Weights of a small mixture-of-experts language model, trained from scratch on English Wikipedia: width 384, a shared expert of 192 neurons.
Below are experts of layer 6 (counted from 0) of a mixture-of-experts language model. Rows are named router (the router's row for the expert), up (a neuron's input weights, with its number), down (a neuron's output weights, with its number) and show model dimensions 0-47. Each number is 128 + 32 x the weight over its row's rms, rounded and kept within 0 to 255. Numbers have three digits each.
Before each expert's rows: a language model's description of what the expert responds to; "gets" lists some tokens that make up at least twice as much of what it gets as of all text. This comes from a sample of Wikipedia text that the model never trained on. Tokens count by the router's weight.

# expert 2
What it handles: Single digits inside numbers and years, like 1 in 1947, plus word pieces inside names such as Ink, O'Keefe, and common nouns.
gets: "2", "1", "8", "14", "l", "16"
router:149120164171064136114117182127176136172060121178107117094129118133065039117190126087061107126130167072089166147115143079119141134123172145110137
up0:117119168180112152128147090139162089135151170151121106122074164110093138103206083080142159120117106082145087172100133094145098133124123109110077
down0:132180090139161143125117130089134114145153116131129071194098165092145122159140145117131067106221166120177164104159135150079128150117164132117143
up1:170141093147106139080110104124094120171158125187129095182089139129104116114198111103122123112165162061146117147062099148169203143146136208053126
down1:079172098136142197145077086011143180122137132084148095110122159139180100081146123182212098123185101132161097173078122150169199177115090149133135
up2:151103192175100113124074149123126073121071119043090059137170100125119148140130098108074061107171126084088076114120199154103115174096194108133149
down2:156141143181109096141099082062158173082157165119110114108133095144160129099148102146094163214179100110111071145122100186093134074146076198076137
up3:082051156153094085124178113142102166176084128134135136168141058109146151148122152139156138170190176113149079058107150103076104172123169117169162
down3:142154109194129183120117080161153199079158122126146129094138134133165124110145135134158170146154103151170161101090069153126093086146198133156162

# expert 29
What it handles: Inner syllables of proper names (Pe-ab-ody, Cap-p-adonna, Cal-p-urnius), table pipes and line breaks in lists, infoboxes and taxoboxes.
gets: "\n", " | ", "op", "o", " ", "av"
router:136135160118162101134095149101166114135077108148139112111034106120102062108141154183118117134136160113148117149088177129117087137085140133230093
up0:086106105184096106126082149145108116136131068084098126132171106112109142114178166151176137199093078110127115121103114134123146103182127182148113
down0:188124176128169140106110141114131146155162153192071034127178162141181137098095166148117127108122089162126163033089152144124081082100148114114167
up1:131099045142133160149123079156099115088124104183114098147107129076105106141113139150086109162104105117138064068108069164079137129054090082119151
down1:108161086080122187110119089100129105135102111131100147169127139132142130123124143130148215140122116149171175171124093138149140156147151089126096
up2:156120144156148164100157146122089128111045107114084103169121097142160108107171104122095142055178110135092112176116209113125131133133129144154100
down2:111136121113178130162168131138128211187152120154101179187119163146134181154163085149161154103152099078156154161106133128194143121111171102170124
up3:162176091120117110160131090161101184145134181137200146176123068179089116116146125156169076127102144108152102125099183018161076119126119071151071
down3:126166081150080126173135136168158137105179121136161120166177142129119141171103154157132120099123124163129137158123160108119126089127155096137157

# expert 37
What it handles: Closing quotation marks and parentheses ending song or episode titles in tables and lists, often joined with a following pipe, as in ", ) |, " (.
gets: ")", "\"", ") |", " |", "in", "\" |"
router:118148156141135137138141157130142083132090063145138110093135077113090124092170139117070142153182153089125232108109124108103082163107183140201071
up0:111103148144206082133082131135144069115118111093146055162104151102110112161144112059136153122147107113185120110087089142167068087138162124169092
down0:166125120098082061137157101062120149128158142127167182133144097161117091164144158060182105124154092142137130146134117147122183144159140077122103
up1:121102112141142140172059101173159157157097084174117122095155123112087160130170065098138129188197161176106137107127106157143179100224092125145108
down1:151015146133167088093117102153136114150132080127180162167160153139118156156163163143146122120161088144089162108091101101166145083163128052138139
up2:086078178161143153178128063046070126148120118135063197085118112118139121108132134109059135114133130158153124197128142184075153160099143118197107
down2:102112108117144099169045049101095126101136122161087161143100131090105130126160133154134171113095149127154132133162109150155157103066114108155100
up3:084179165112118140106099158093125116132154085106119074112120068119112117057167164149182101175095156107108122104105130110146166096079216157127146
down3:116128117129098133136090080129116120139161101164133088110182131144133118113123123091101175171176125115105085100106143136083155153153162154124149

# expert 62
What it handles: Line breaks and commas ending list items or table rows, plus word endings like ri in matriarch, -ing, -ly, -ment.
gets: "\n", ",", "\n\n", "ri", "st", "ly"
router:154102150129080170133100137121168096129105079140045141147090117108106138127096142130098148150133167144134104117107167109113108183106156130151094
up0:139105170144116118110144128136170157158086146141142117142195144141176108112136103151138121172091153124114141125107107099078136136137186137124115
down0:138142152182130063139098119109149096133167112143139156065147143154115161142082136098144136162116150097108144110134099081107175104205136107107090
up1:089199120120110096061192121125084088165130102139028155143158123115127106121202087095106129142169118148132124137104141131139122099123154090144135
down1:115148174067144085080100141148114145135132034054193117170162125118172138119142129177035144202117122097123115120141127141135122101079111065101128
up2:134102220133171112229136157112090084099071189118137149123137081157112142135167117174177191153187109114145088138088061145150150117172130162102148
down2:097096133107161108140062146123102157110149100164069153126158084152104147090126156171163141099131126161145141105137117137089202122082146189240130
up3:123164120144110150144058117169136128144094140096161057149085077157157153151116075149148145139114103082121106123060150083130101121075169103048074
down3:152129070101146112170169107096134096132105114051141129127114103141139177131079131113178170156183168143149141130151115128091120151164197146154132

# expert 10
What it handles: Forms of be and have after a subject, such as is, was, were, had, to be, plus mid-name pieces like Doha's ha.
gets: " was", " is", " were", "am", " are", " has"
router:177084111106141143146102161123136099175071103142115097097142133109096057132142130169109135164110126148085173094055193086102125128089174137134119
up0:089123118106187147157165162156058058151118135094160139107179167148125145066104106167182146158133108105127142076103122144186112141154199123108081
down0:088130195063144133117080145128134156164163155126189156134105148141139103122107126105139092130096159157064129173091153138108127127116137096139109
up1:093133118197124119163149136139139131084136071082096107156183134139121200108113107102104152147161176162057194053134166149182101156172110112139067
down1:140173114127079108144080077122115105110047096108162048148094110118098132110169126153103111090121148165171041154110187067107129078065149155103093
up2:123134105082150140189114166101124173071166148106154104082135171090165114144100096139093150099113144095097139173110209162124119116137117128089210
down2:129134177164174175099107103124147091141140138151143127154133116135179156157155084118112128090108155136148138184074116131095104077218107145105148
up3:124089116167113087187108133146216172166103111164144096201132127158126116123138192141154100145135167095141075132102082126085091122129200174173158
down3:148114148129129136179133073151154112129142059131130165179150184095111135189116146082163112148143102156122102167074135069133152152105146169073168

# expert 1
What it handles: Middle pieces of rare names and words (Mes-qu-ite, Aer-osp-ace), Markdown table separator rows, section headings like ==See also==, and " and".
gets: " and", " |", "==", " ==", " R", ", "
router:121122128169052151112095119117137112131073068162141077096033108099124057110126126106089119139123160123173137113135125104136128137128135115141088
up0:078120142146159136147168176100082179146076131179124127142178148104086134121125156158132194152105122176177128144169106124139142054128161105157122
down0:165132108128188116146137092178143152158151088136166185105128106064197142150126101064092111122138104155140153129105184151116092110158113138129148
up1:191167130135097163044138149091136126117141071126135138101144122122106117087141070136064178165169125135173151121126199145219083166158142113150122
down1:112117087153162147114145047135131133122109109102135088099168190182175164121054126101210121140141121128178121086103123177083171126138132150142101
up2:140106125128062147066072083116086132189149148141071108080090144136142107149127125125120082114114148091064145079096158145109094131110164113103102
down2:135131159140141108092121138173121092068096180140188130136162144156106127188111153133120129092166106155134145213145159147090166129187152151093108
up3:109158088106092153108105080084168131153094102154146084097110091125106137104155141147214183130148091126126172147045137125161072097113150202179093
down3:103159090108181099104170097128101104151169178101109159151144153089118149121125177108108130139177073135120126140111075166141102173108127059187100

# expert 50
What it handles: Possessive 's and articles or determiners such as the, The, This, its, that the, often in titles and sentence starts.
gets: "'s", " The", "The", " the", ", the", " of the"
router:128142126156173106132093168142144088155119121135113077063095051086086110116197131171047119151154113116100158153085110113164096130120129113139129
up0:135081123097166150136150111137116181110108100112131096084136126123149080123162117167122126145100102119078070153153146132153144116205092094111196
down0:114212136110128109126115152124136095173109093156133121069116120139114083150142112140076100140110124104125099144120152082098119154115139139137134
up1:150138140134141145174066154118167136101064110125150097117125139102129099064104125155069090131127160130152115139105116134131172127081092138149158
down1:087151132098192164114153124084132166127132169087138147087186070100114205169159113099168123156123147112146089093113193112184158206148161109085209
up2:075139126094146135179136095084130137141127138170109128161150080099138073140137121183138091085113085104203201071139102123118113137133101125126129
down2:161171135152169151104116094158140141140157075104155124132106096147142131101120177141132154118128102139178148115121137144054142158158077116130111
up3:131075118103135136162082065117141136088137091125079083108112139111125097079142116190159166132099157115083089123144148158127138131131121172088116
down3:094048103155096148154117096115144080142066104130111143089092137117154136054121104144111104165195095129102082122176141080167126136115098147170188

# expert 21
What it handles: Word pieces like ar, er, é, ier inside names and terms in tables and credit lists, e.g. Nic-ar-agua, Th-ier-ry, Writ-e-in.
gets: "er", "ar", "y", "or", "e", "re"
router:103132136111151127161135133158168120155105078209090094123044114139131078134150096167110126132136125161134150129084145060175086188102129153150118
up0:141058099149095219161137101086123108152182098132123089146130055132154137193141083158104155159085125118052120133111158106113169206131104101110105
down0:186110149136105161113125164032166093091138136095157145096145109181113067163131076106101118196099072147109198099142163112203128148110091099119124
up1:128111165146149121138084133077116092139169117141134112147197126181132138148110135133143107135118133113117150195114082098124112107110099137125094
down1:080159104095143133133196128094124123155081123116157063137099137154130139129186171190140102112081100228146193166102079172128117098148125089117191
up2:124125136101103128145077127145127124142146076150124078176141111122110116121099137147162099090214068129157140165163112083160158091118169123177131
down2:076155086044138041105067139084164081147135129136159149159115118110129148134128103079121199120155085173140055124141105135113139093095109148090130
up3:099178138101148145165102107101109094118023063135162157124154167100119085188038123172169181136084151182150119125144139087090162116066127141155100
down3:092103115071153113132091170099108124162093101158102156122189144114121079164134122118133113138094140160092103061214092119093099197134130085145129

# expert 4
What it handles: Word-final pieces carrying a period or closing punctuation, such as s., )., "., plus some mid-word pieces like olog and c.
gets: ".", " ", ").", "s.", ":", "c"
router:118178178158141154096106141158108074106102084165105067130090084113116107118125126128022130134176143103096180148125138121086133102149144143206099
up0:091084154121084134141138133089179128181098134098087152089106184110194136195108138117174112168113097137084122172132129143144058148094150137136128
down0:088162125166106048069073134088161105065097131131130117107140128123164161159089147089144106192120100106147115128149107051119160127121170117125203
up1:085078154177133160130108116065047106127124093130094151166197130136144109164151120114201134102127107187101098130105060115139141126130089122179120
down1:141093087101124202151132156101093093099140149101136133138162122099117169113140111096180142112134107150101165092106160125121111146165115186171158
up2:130132167072113159173061126149090094127084131126176031116125075085137118093131145102086077074164059116132104185105155134164097120140167155137140
down2:121135080065128089144115106125071080105130113139153165175111150161118063140126184137192143108123081176073102135118137109066153193141138151136155
up3:151122145100198113151077108066136120119171128154165119127093118173147130099106102161071132114113120145154179158142109129118148111085097083101125
down3:178161121106129150156136112094125096080154133146168170086077135171093119123088117165069123147114129144122163165130174162163105127085143142137178

# expert 51
What it handles: Line breaks ending table rows and headings, plus year digits after 20 in lists, such as 2016 and 2026.
gets: "\n", "\n\n", "2", "| ", " | ", "; "
router:135165165121127155108104130117125094169128086116103107098105109111122123059116121130095149150187134114092151160099097105106104175137154153126124
up0:068095104096149129108180102127140122163141086102100121101098141061087093122129128182124066167198139196115122141151162158125108108138108119123143
down0:126129158098154146069107048087118207103117086073131165157130148090133138088166125136102147147137068100070165072157146190161140108078163110125172
up1:133115096095166150200080127142145139163135119087142137158144119194170173063137085142134131094104122187091140101124158121114070192125131092104148
down1:169132064109099069164076143108119100138110124077158074117108181170115137151113128182125128049138141115135180151119178186140113180086069121154126
up2:126111143122082138168127113104099099162129125109098150165164178107119193083145134129112032146153157163100147109119133176168141139112173205112144
down2:162093117161120127138153131084149089091164155158137153136160133112130168175138112128093129095169102141146113104105061166148152177099087170111146
up3:153141138158112157135156181182079126131158114075141109136109112119146145126153119154117093138086221106115104116168156101186214124108161133131129
down3:085071113085091137103169117153091165161133106173166071137166163115103081198190111129146145068125135060097099165075143110147135072147143079116097

# expert 20
What it handles: Table cell separators and semicolons before numbers in stats and vote tables, plus inner word pieces like le in clever, du in conduit.
gets: " | ", "; ", "| ", " for", "4", "el"
router:129166161159110139163113177111129112127075105180112127100120149115098119069170122082077160129129201199131177116105183147065125136098121172157124
up33:125100131150124112138176142163158155113129155132121077149215148119100118124141144094113165117150101146133143125145139206143126095136145112086092
down33:121111099127147102101099108126119139109062150141078124123177198146182137120091188133084123086108116127142131119095107177147243159068171166157162
up34:097101131160145101168146126150078059099109127126120126101094116134103175178152147078120155140135142175143147200100138086137118082172126150091188
down34:136093142080177164166124134163092117140148070088148135115156149147100115152175113113133112083111142096104095141138069120146207086127104186112128
up35:151118148128120127109079131141173124137144111150147122095105111118108141092124121044121078129138207157111092155182155091140095133155121137142130
down35:104100075125109209143186119084177102165175081160114130106122137195091181144172143103155112115106122158087104089117103108171147170133142116152171
up36:080109171134115174115119188128097142175150090195136160135130134141130104048154131086086096156132123076080172088171202160120106175111116145151165
down36:116110124165054166121108092119128184086175125146075148131140092103157166165181111099116111176113101158155112080156196164102110135135118176143207

# expert 48
What it handles: Tokens right after a line break, pipe or period: the, in the, at the, and name-initial pieces like Al, El, Val.
gets: "l", "\n", " The", " the", ", the", " in the"
router:111143140144113142147114098065087082104080094128125161093131110115087023091165119101111167138106161154118187151114150107124096166138129106117063
up0:119161138170104109144140137058121110147139122101135142120103139123118069174113158130173131159056127128205173094130138136120119122111122139143121
down0:159138141153172144145147089104177146142068152138120137122142138150157171115124105133164120178165138204111136122116125111126134143164116071124106
up1:134147108147142142130137065142141159122108174124116082086144128095130085118121104088141188079114110115121110139146144104127089124116099108084139
down1:140129138125111109156154125189153155094143093172096106085087178155096227090138103118133203173164189114068090162124152184129107120152120083135093
up2:121179118086150136093088158115127084105182110119200067141127143173157152117145130128112177133111114104187165151179139124126108138137155108097107
down2:166137145162156122120127127123118141104143137122154098077141085161140141106093180128148169140145134077212116106142103172132115086106095086125085
up3:178149180173169102096137187123101080105146135160091124077127076115142123121090171152123122159155102189160169146092077131138101101133129154081102
down3:114134127057113120165030138150132131125166120115172143165104124074135083135120108107136117087115125109130129117138088102126155056138160113078162

# expert 57
What it handles: Closing parentheses, commas and possessive apostrophes after nouns or names, as in critics' reviews, (born 2001), editors' choice.
gets: ")", ",", "'s", "),", "s", "'"
router:164120142137079123063135181121080090126084087183118088112098105106112077109154175119087168153127141150155144094118155099091082145141161101146116
up0:051116162066099123138121119123134136136126141183132109126111096152146113091148115194153101168128141161188091131124126111155156074144158073124077
down0:109165132138139130147225168102165131182144105151122082129099166114145160165106157154187108146088059119142205112130116147115131133092110110122146
up1:167196134097094103112142142127163083101160051127161179100158120075145156110105145101154137100146144121151125133108129118068090116120138180133152
down1:118075137153105111105140123157165127157126071131144121125079162095155188101070085145140124119151127128146126105103172119073065022136109077180155
up2:147132104091078184181156102136082128152100147105103107094156097204107132152071146098145066145110135132126114092162115142128154180146124167127145
down2:081150164179101116110078168124173157132139135099164101136143139106146125158140141093138133114107135090136142144129104084101145165090143089174155
up3:084218096131154153067183024097141104144146134118086077153131105133125091165117168082134095116172150099106168137113117135112114120098181070167080
down3:118165111096134172158128111095149133125206164102107203091123132123113142138117106152093168148117137176112152144141139150174140132166080112111121

# expert 14
What it handles: Wiki heading equals signs such as ==, === and ==See also==, closing headings like History==, plus some prepositions such as during, through.
gets: "==", "===", " ==", "–", "=", " ==="
router:149152131144109143103149206163126083126066104119170117122150097086107078080144157109103128142170181121086144110076111082127082156157155170199102
up0:119171131096146126151099137145184045141138072158175162125112177034095129187106086130091157130169091088110133152096203181107111124111169146148134
down0:143063137141090106034122149110167100115146181167109122176099156137043093107170135113155075135210131087145098149083121153112099117087129145162125
up1:131143120111173112148157112119097147132101116106144096021096084113081153091207124131179103148130146166085106127140101157148149171144151122165125
down1:110089099162132166109070133109157128131066135094164173123110118146117132133157144092155181107107147167131180125143084127128132079142114131167116
up2:160146114132113169119088143089104112154146128130120188076206127126129102154117066129150121216099127184161096067089097086096110111087082116141113
down2:137100108107071161165103065156157124099155106142134139150179128159081199154151111117170109134060174166195176121158119166145110079157101144097132
up3:132139107098091089082114175072170065119125123083088133174124135104099141120110088102086130093099121072103127137151145093141149125069191144168093
down3:161117170122177122113137139133163109142151152163130138156133148123092092139071124175146136118139156166145102163113117088085150164146119142087094

# expert 58
What it handles: Inner pieces of proper names after a capital, such as G-mb-H, Hez-b-ollah, plus table pipes, dashes and number fragments.
gets: " | ", "-", " ", ", ", "–", "b"
router:161141111085136146139132084119160095132103083185141112105118168121125113095193106135066186106123104161070144176081156114173110121085161119118100
up0:155171087116132120098167127130131098066121144117109064156151164081101163117113119151105162109081103135092186139154129066080106136163169119120096
down0:150070110116170101133101187140147150111103173150123133104147115103089164105160079137099140083061127228067140108151182099136100101149150085131128
up1:096150118144142158106160113142083164201106116121173079070142190125134193142086108069145114079116150149132148145103164104139130165124191148144167
down1:145117110132097119093141090117182151101190093162166160166101088087129127090084122181113125192107193142161190129133076147098206102175101112064130
up2:152116131125113136133119139115133096143067159155105070125104158097142144112165115148138205095071134139162135179104143078209100106099107170168164
down2:108116107197142148128133141143178090114127134085149116098180159181128093132151127109141166176169114099151051126135145122134121182189123148069126
up3:170143145084149119128090134164159118136103143181132107125117167067125073099129129189109119122160126182098094131082134121095132146164125081111127
down3:128154125113137065125116072126169115130150123144112173040107164096077141163164170179184119100178160064107110148085147123127083147117105123122131

# expert 34
What it handles: Sentence-ending periods, paragraph breaks and clause-joining commas in running narrative prose, such as games., complaint., ings., or , but.
gets: ".", "\n\n", "\n", "s.", ").", "\"."
router:126166126123068122077101187098144112178091107143109074129096105054122095087099123112077144146153137124094125123088148086085082105157145156176130
up0:051074091138171126151137109146134072154141176098110132194123111176179106114097098154177165121096133175106116144129152144149153111123179125173139
down0:089118109050116095127083174138146121122147099132126098123092164175125128131145120162145130123186148108140110155114135096078082184142119122105161
up1:149070121165161075141177103128162145174115107093138101155117137087102149115130131155112100190049147105156101125095081164180109069122103110174138
down1:169135115096147075189126120164068110115082157103156161086123119152089102168097175056139137138100147168109143163135157159090156152110055114123156
up2:129135102108153159125172137145099090128119170074110129149167142101078137075111111161153148158122199140170167025170127134162077094078122115111108
down2:138125103159061129144154137154086082174159093101133140134123150153174114113089128137080171168154138076142107124120111074042187108121115154074145
up3:179142159165140138154109154122182131094132085153169175134130111063158202128107130127154086140144115085113092089128136115107091150171106159097151
down3:097095155092122153103113116099145104110160101181130143078087153138168171120103161140143119086161108138136074153151159113109079147177091098124092

# expert 59
What it handles: Digits in census, area and coordinate data, e.g. km2, population figures, degree coordinates, percentages, addresses.
gets: "1", "2", "0", "3", "7", "8"
router:125134133126083126107113168107149064163085055116139085101132108153104107110137127118110149132104108129095127181084196083164079127186103132130110
up0:113113128098097134121134227097157151139128129123133088149122117123207080123186101148120138129152117163129104120151164083176075107097173168126138
down0:175165113138135155130134131117119198105154210132114063149146100117153137096140104210099104130113132152159126176085133090129167121113134122123188
up1:115117181143159135107159092090058074108086134153146118124180139169092139146172103169123125061133040154126093170113168089153155114133053123112144
down1:157108130099137133143082153144131113136166161134124086094072119090189098134142141124142121158132190154114169151114031084122143161101185162133135
up2:101115125171103155082143138099151113143124138117096089104120122133080144148147110148113176136120130141171107173114119094169152130124070105098134
down2:169116157132116160142137121065151111109172201072115106120123204094092148084160134167180081078123148129150153133171157125067124143126105175170144
up3:118086104127176118104135134165120063104143099138155109113122112094082130176108067093183146140096122104124112154061122111120112095142133123142096
down3:110165171101131191110153106156066159168186093079179082160155166082151138107081065127133169146117117127127134150115176145135110126166096163140138

# expert 61
What it handles: Periods, dashes and pieces of transliterated or Germanic names (Ist-h-mian, ent-h-ronement, Eichst-ä-tt), plus coordinate numbers and prefixes such as Kh, Inter.
gets: "–", ".", "h", "ur", "-", "; "
router:125111138128086116127131094096137098152098096150094119141118093129139114133144124127107119130131142173106147143064201093130054153115142133136125
up0:155182116176095138119164103108130116114098094154109136123077137135102120162160141142170148132161102128105073119135153123192130198119086120118107
down0:155141094157154165087111134137158163119148111173139162118039157139178111143133100153179181126165154116079160079125110115172171172147159080184122
up1:123171152125099149144140148118163166059165096179144081115170172178094126075139107069134117100156166182187146132127146089133127157133167154135108
down1:136186155090136107111137163153176104142117111083136141153117102129148167131172142095134099132124121118122131150116147144125108144083153170102153
up2:163151145131111135141095147117134106124042162094158100177076120138098168122171103139142082118156084158122111096122138126128128170143147145161114
down2:107119199103121103117144149131129149102126141102138136144139150139151160112116136137124143090112147087150154133166129092075095151119182131111104
up3:135047084147104108126122106102157152193121153175141137135086172088128163119098115125096090098185120149104179129085162142075136103150143131169128
down3:155153169140145070154173108092137112126096110084105116123171183113141121141167124143197100137140151180080149118171177076039119107123173182095083

# expert 5
What it handles: Articles and prepositions like a, the, at, from, as a, plus "at"/"ag" pieces inside foreign names, e.g. Carnag-at, K-at-ita, Mag-yarization.
gets: "at", " a", " the", " of the", " A", " at"
router:123111123153114094131108125090122063139114091134134116121093095105133076046124151079076098161164154174083101183066150032095109163076125135186104
up0:101098138121162167082085120165113123109167116206144065087147122144118151125095119165152079116137133165156083093149166120069135158089142100122063
down0:126104114071185123090180127078140118136130149105123125145197108155093164153155134137104082167178045122152155133115084128148152113172114136099145
up1:193119082185125086117151058165126128104087142101131066092112159107148149155139152090113054168117118111124103181133162106129110111115120087184151
down1:113132148126092163184118076128137087106096094142170151090152177103159118117124109139162114134146114084130150145092182168089128120097130092185062
up2:097127142143103119151131110128071106046136145131116152107161123132186121073117165067073081150094178170134163114115163144080104078121144187150030
down2:125111113115138131183126170129103070196135102112108123065090142129134088135169124088139140143173127159136114117137089166111123121072133142133136
up3:167133070105203114181080089069132098123163142141094157140076087073143106110150121154106143114175157127116089130107141130133117093131159098112165
down3:151138154127125074145131102094149196137100197174134144190167102161128161156128059100117138141198172113163112157143125176168124177126114162081125

# expert 39
What it handles: Prepositions and infinitive markers linking clauses in narrative prose, such as by, after, before, against, "ed to", plus sentence-final periods.
gets: ".", " to", " by", " to the", ", the", " after"
router:123157115081098130125129152147070117116107110124121134129104050094120066123119175165084160198173143110114163151092140057134111137087184136154081
up0:110128140082132123090112173125197121125117132170083118170104093116098152126143098133118156100155130150117133191105158093144130147093098140143070
down0:119158165196162109199132118125121093126129143110107149159128154128095109084118092075086163118064108136143156114089053173046128172133164083119112
up1:122118112107145159110186123108132158180125132126205164093153097157154114081109123103078131129125152094116149131133141117067120137101151096163122
down1:129117126086197078158139131112110086149126197147203147108113134129125155109163073135116119145158121036158130135118101142101185122146109165178072
up2:155162117133229186168144167142115138139174162147109111123095079097119120150150181110078112104127092120172141155103149101160132113118122131072090
down2:101123100150078126193173119147125085088150094120175145186152135242052125132072150095154116135102153095144131114095127155169075154095097156149175
up3:121126154106143089176143117101146196136122131147139105131143122104173209134118146176138110082193125098127134108131116105120162094119124106156046
down3:103189177164149186132096145105127132164127141136211114128169139179173109083122086143082105113116064134167101041152099144144192119121115101134135

# expert 16
What it handles: Line breaks in lists, tables and infoboxes, and prepositions such as with, from the, in, at, for the.
gets: "\n", "\n\n", " of", " in", " for", " of the"
router:121161140094084169079164184141099081143114105142147150118080086134072125092167189145097176141125165145103154179072161091130116162068161155150081
up0:098129127119136175042164163123106126097086156087175165148099085126145073098090114125148083147169137083160151072120132091165160177155144096127149
down0:169127112103172130135142165123181216113160130105118121094144137207089156168127110114124098032128122123044071095156140140193125088133145094084048
up1:063121154124125150098147099127054145052192140107095072180096124101147134094153125058143147175124074108175121121102144115132083184075104104082068
down1:151135178117129138086062102122156101098170146079068190070075161100105053168083143138102145133204089167143137149092189116156196117153167130098137
up2:145093099123103172111105173172177065133187130149121129133062147106135110099070115188117075129141135132161115164148166115106119111149146097116123
down2:158130156146140115130171114080143115067134159110122121120097196095115125160146151063161148078153178100100153133123063140172173146136074148133189
up3:159187104115116066103132157068129101156195093082096108138135108066185138094183121170129097163142107177108128156122129113138112117099132136146086
down3:174172124101126168125099142075149140077154110100109105128106145118137199083181107123141082146167139178102103139136111169152132202153133107114093